From a checkpoint of a small mixture-of-experts model trained on Wikipedia: vocabulary 16384.
Below are experts of layer 3 (counted from 0) of a mixture-of-experts language model. Rows are named gate (a neuron's input weights, with its number), up (a neuron's input weights, with its number), down (a neuron's output weights, with its number) and show model dimensions 192-287. Each number is 200 + 40 x the weight over its row's rms, rounded and kept within 0 to 999.
Before each expert's rows: a language model's description of what the expert responds to. This comes from a sample of Wikipedia text that the model never trained on.

# expert 23
What it handles: Day and year numbers in table cells and dates, such as 26, 2016, and single capital letters starting names, like J, Y, W.
gate0,236,263,190,233,226,233,165,161,251,187,201,232,222,226,149,170,171,199,220,224,162,198,242,153,137,157,266,229,233,198,187,218,139,229,222,297,203,168,207,149,185,164,235,134,180,160,243,188,212,222,297,54,240,196,230,192,185,172,258,241,179,199,228,153,245,251,256,151,249,106,260,190,197,59,170,195,171,127,182,256,161,224,166,170,229,159,133,221,170,261,255,257,260,215,187,108
up0,184,187,174,166,160,225,158,223,207,239,186,210,192,177,199,231,229,186,150,211,224,229,233,138,198,231,183,195,223,273,249,186,184,236,269,210,116,184,199,203,180,170,248,227,216,165,208,174,247,144,204,110,222,220,142,229,188,191,114,217,199,147,203,94,210,223,240,185,205,224,187,196,213,335,219,245,241,175,171,201,187,160,242,191,83,212,205,231,189,249,179,213,234,187,168,242
down0,234,228,210,233,158,137,187,162,162,245,178,198,171,188,256,302,113,209,131,232,156,249,267,221,251,280,191,211,195,227,228,175,179,154,272,187,131,220,238,200,148,205,221,257,193,217,219,215,204,203,139,191,201,190,120,182,229,196,131,211,206,186,194,186,172,238,217,175,246,233,233,186,204,273,178,256,213,188,202,227,216,248,187,157,178,217,167,259,185,185,213,189,263,185,237,229

# expert 21
What it handles: Opening quotation marks, and nouns like area, number, built, Year before of or in, often in village and building articles.
gate0,226,297,178,244,209,225,186,161,175,213,154,229,206,222,177,243,169,264,171,149,246,154,234,189,154,244,215,240,143,160,214,236,138,141,193,224,146,154,195,216,175,212,167,183,254,178,175,225,213,163,249,230,179,127,188,186,233,242,230,251,198,144,247,152,247,262,203,184,176,239,187,211,224,199,218,151,197,191,125,181,151,232,162,266,196,212,119,155,215,250,223,232,200,177,191,208
up0,262,250,204,138,190,210,126,198,202,281,193,217,137,169,171,255,179,255,152,214,234,177,154,174,200,215,239,128,221,237,135,159,166,221,133,217,157,153,172,93,234,215,211,211,215,137,185,217,156,250,198,192,228,210,255,165,200,233,160,199,152,133,276,148,236,206,213,155,93,191,151,213,216,248,258,104,200,234,199,118,154,227,208,234,200,175,182,94,128,219,244,195,261,180,303,231
down0,215,135,130,173,236,190,224,217,212,175,212,170,198,160,224,255,227,149,192,271,150,190,198,226,185,170,193,205,216,258,150,129,209,220,146,211,211,210,222,137,208,173,177,183,278,171,121,219,183,216,199,193,194,311,173,167,162,291,238,172,210,190,201,190,209,169,210,182,163,123,132,177,132,221,171,261,232,236,265,199,177,191,231,133,225,130,206,268,228,170,111,75,165,241,203,147

# expert 31
What it handles: Field names in infobox lists before a colon, like Born, Country, Position, Starring, Original network, Overall.
gate0,120,216,203,184,233,178,202,218,216,200,220,211,249,194,206,273,184,225,212,189,220,247,131,284,194,241,174,222,213,259,176,250,112,212,292,259,158,276,205,226,203,214,157,135,209,246,167,230,214,204,234,200,143,113,240,169,189,186,219,195,190,164,230,213,188,264,202,210,201,192,193,205,205,234,243,213,176,233,209,216,163,182,221,157,174,219,238,149,222,181,176,180,273,165,321,187
up0,208,235,225,165,171,230,199,190,247,149,200,233,224,274,222,180,224,210,128,176,279,270,214,220,174,190,195,228,169,223,260,235,233,244,209,209,222,229,225,277,173,169,239,209,221,184,184,234,245,211,203,248,209,245,140,145,233,179,182,246,181,251,221,202,174,185,193,216,297,198,255,196,154,107,195,173,183,111,117,242,218,173,136,241,243,142,101,247,162,195,218,157,165,171,209,170
down0,141,182,185,183,244,102,153,162,218,139,241,261,291,226,130,187,124,189,121,143,161,218,162,245,210,188,177,203,197,212,192,212,200,213,164,251,201,209,285,184,181,218,228,158,191,211,199,174,199,197,99,237,160,163,188,114,128,235,167,245,113,202,159,235,217,220,242,304,142,232,239,212,192,225,174,170,177,193,200,173,179,175,213,206,221,169,220,212,228,169,207,188,262,187,256,247

# expert 24
What it handles: Nouns and verbs about albums, songs and releases, such as single, album, feature, released, records, episode.
gate0,190,217,166,136,219,191,189,175,219,198,214,186,229,286,198,134,160,227,163,160,243,200,169,238,202,216,222,245,191,204,166,189,147,211,135,299,162,201,160,216,211,220,227,188,202,279,162,288,164,203,231,182,192,167,170,192,177,172,169,187,233,200,220,207,241,204,176,199,216,165,198,157,201,204,262,251,188,200,208,202,153,225,247,141,163,245,170,239,268,252,152,204,212,164,192,209
up0,248,146,158,205,169,270,242,247,189,181,227,255,266,228,211,161,182,217,200,221,194,186,233,219,178,186,174,172,244,188,188,234,174,160,173,214,175,164,196,167,181,138,242,188,194,330,174,187,144,250,197,149,140,158,219,177,185,175,241,218,173,208,171,211,304,155,215,197,226,188,196,244,189,196,205,172,197,196,238,154,226,192,204,180,205,184,193,201,249,180,109,265,216,228,177,204
down0,198,254,172,253,127,206,207,211,156,195,145,202,233,202,207,226,171,219,278,232,193,174,162,183,203,184,259,151,239,178,221,236,196,181,233,200,192,164,233,106,207,137,159,219,147,292,220,179,185,188,281,165,126,150,212,211,190,150,249,200,189,212,161,187,228,205,202,194,231,234,178,228,116,217,180,121,181,146,182,151,186,201,265,235,279,211,228,230,241,193,222,208,243,213,267,180

# expert 19
What it handles: Periods ending sentences or list items and decimal points in numbers like 1.3 or 4.4, plus table pipes and commas.
gate0,238,243,258,206,154,193,164,212,169,176,164,187,186,133,252,197,245,258,226,200,162,113,261,223,260,153,189,176,212,147,195,180,228,309,206,251,182,190,107,157,188,281,240,168,225,252,233,242,243,213,188,202,149,196,171,137,134,232,217,168,159,205,161,220,182,209,250,221,231,159,319,167,207,194,168,246,174,170,234,333,139,214,200,174,195,226,169,231,241,220,233,224,199,224,266,282
up0,142,218,147,174,213,164,250,125,177,218,179,236,207,267,182,164,197,160,132,216,154,243,192,264,187,159,193,207,196,202,132,200,213,234,154,117,198,211,163,190,253,178,108,277,199,239,144,172,233,204,221,191,179,171,241,228,203,218,176,194,206,166,245,242,176,220,216,162,197,179,196,195,205,184,224,170,213,113,202,205,240,111,204,131,191,202,259,169,236,201,91,223,213,173,170,220
down0,194,167,189,171,268,174,213,225,225,179,291,153,93,215,194,168,202,202,167,154,163,207,234,249,156,115,230,175,184,210,125,269,165,209,161,212,165,163,184,202,222,214,213,200,231,257,194,188,240,230,214,165,156,221,223,141,190,207,161,173,226,258,161,247,131,243,161,181,230,205,207,201,196,225,107,234,241,139,248,220,235,201,114,212,225,217,214,214,212,191,190,277,205,248,201,198

# expert 2
What it handles: Closing parentheses, quotes and hyphens ending a parenthetical or date part, plus final digits, as in (CaCO3), 2014-07-24, 210 kN).
gate0,192,210,206,195,219,109,161,239,191,182,207,94,210,191,197,204,160,169,195,206,207,194,193,181,138,157,214,189,169,281,247,202,168,160,169,201,194,196,199,233,222,246,190,219,194,195,212,202,212,183,201,226,192,130,171,159,224,234,233,236,194,197,208,151,215,186,177,210,294,194,201,187,292,172,250,218,235,208,204,163,166,263,186,245,219,189,189,180,240,199,231,203,207,219,158,281
up0,235,177,237,238,166,250,258,189,259,259,128,253,235,175,208,173,213,190,227,143,204,268,228,188,230,202,163,204,198,152,213,204,244,230,250,129,190,149,194,197,254,161,259,221,175,274,201,232,221,186,183,253,245,266,234,163,193,139,197,233,245,225,212,259,216,128,194,235,124,283,146,193,100,211,204,258,242,170,190,161,218,187,249,191,148,236,277,187,187,222,188,280,177,243,247,169
down0,212,147,132,252,224,204,240,191,202,148,175,191,165,202,220,249,274,179,191,243,215,147,199,135,194,186,216,210,137,166,178,220,205,248,174,255,261,298,241,219,219,176,196,220,198,205,241,251,250,188,232,198,277,264,145,144,185,134,209,186,190,114,185,279,211,285,136,187,187,205,249,229,211,200,80,198,209,173,137,215,253,197,134,217,125,171,159,160,220,189,174,214,267,133,185,181

# expert 27
What it handles: Abstract nouns and function words before of or as, such as ability, conditions, matter, such, not, However, plus capital pieces.
gate0,176,190,140,219,164,217,276,177,224,159,190,223,120,172,195,214,151,203,221,249,208,217,202,209,204,239,197,141,216,150,250,163,179,192,144,183,147,238,174,201,187,148,226,189,168,216,226,151,197,131,225,200,260,185,221,263,255,152,211,186,173,233,122,200,271,192,183,224,220,180,235,214,187,175,232,201,264,174,204,132,172,214,191,182,152,226,289,247,212,182,209,209,196,190,167,117
up0,200,149,147,157,156,209,207,221,213,242,287,238,195,159,200,191,187,177,194,238,214,157,169,209,241,188,210,204,168,162,169,156,153,203,198,135,115,239,240,158,285,140,268,219,227,221,203,186,200,237,159,208,186,215,226,183,171,152,210,230,182,204,241,144,200,235,131,282,179,200,196,123,240,152,200,159,122,191,184,182,169,228,142,134,121,257,214,168,188,163,288,232,164,151,191,137
down0,218,180,206,102,219,231,140,176,244,218,177,186,215,218,198,297,173,281,188,163,273,161,172,158,203,227,175,131,177,161,244,184,217,189,199,209,143,185,221,177,258,265,214,273,341,196,226,190,171,238,207,201,209,217,230,131,201,204,187,221,234,167,172,193,132,253,180,192,216,266,197,186,210,202,222,227,172,191,184,258,172,243,163,188,215,211,153,212,154,158,243,211,177,140,152,275

# expert 11
What it handles: Capitalized first names, surnames, surname endings and nationality words, such as John, George, Eigenmann, Greek, German, Department.
gate0,214,212,260,202,177,155,140,235,200,230,212,204,189,237,216,182,211,158,185,207,275,169,165,183,247,186,192,211,176,182,190,175,182,217,199,114,205,199,264,147,196,230,209,190,183,181,265,166,201,295,228,265,207,214,151,287,173,237,209,177,129,267,227,221,121,245,125,256,232,162,211,259,270,168,200,234,177,163,193,183,195,178,161,238,171,266,175,158,205,179,254,157,191,236,215,244
up0,153,184,220,186,245,270,243,138,215,164,181,206,188,178,181,258,219,176,201,146,187,181,186,229,223,169,188,181,222,232,222,281,313,189,179,167,209,187,149,203,182,191,219,238,231,147,180,217,162,172,208,203,259,214,208,116,171,236,207,258,165,291,142,212,233,174,233,186,150,220,169,145,151,231,315,196,184,250,227,210,230,241,257,204,186,217,136,207,184,230,208,141,150,172,167,171
down0,238,227,136,203,159,134,111,229,167,197,214,182,246,233,202,191,191,241,151,177,228,210,162,152,218,220,256,187,200,144,155,147,59,268,216,241,170,237,218,194,169,179,188,183,186,178,200,186,249,212,146,169,126,179,215,283,199,165,148,185,222,167,223,253,212,224,161,217,222,155,228,275,263,146,149,196,256,157,167,143,172,163,194,203,226,198,206,158,200,215,237,222,233,208,247,214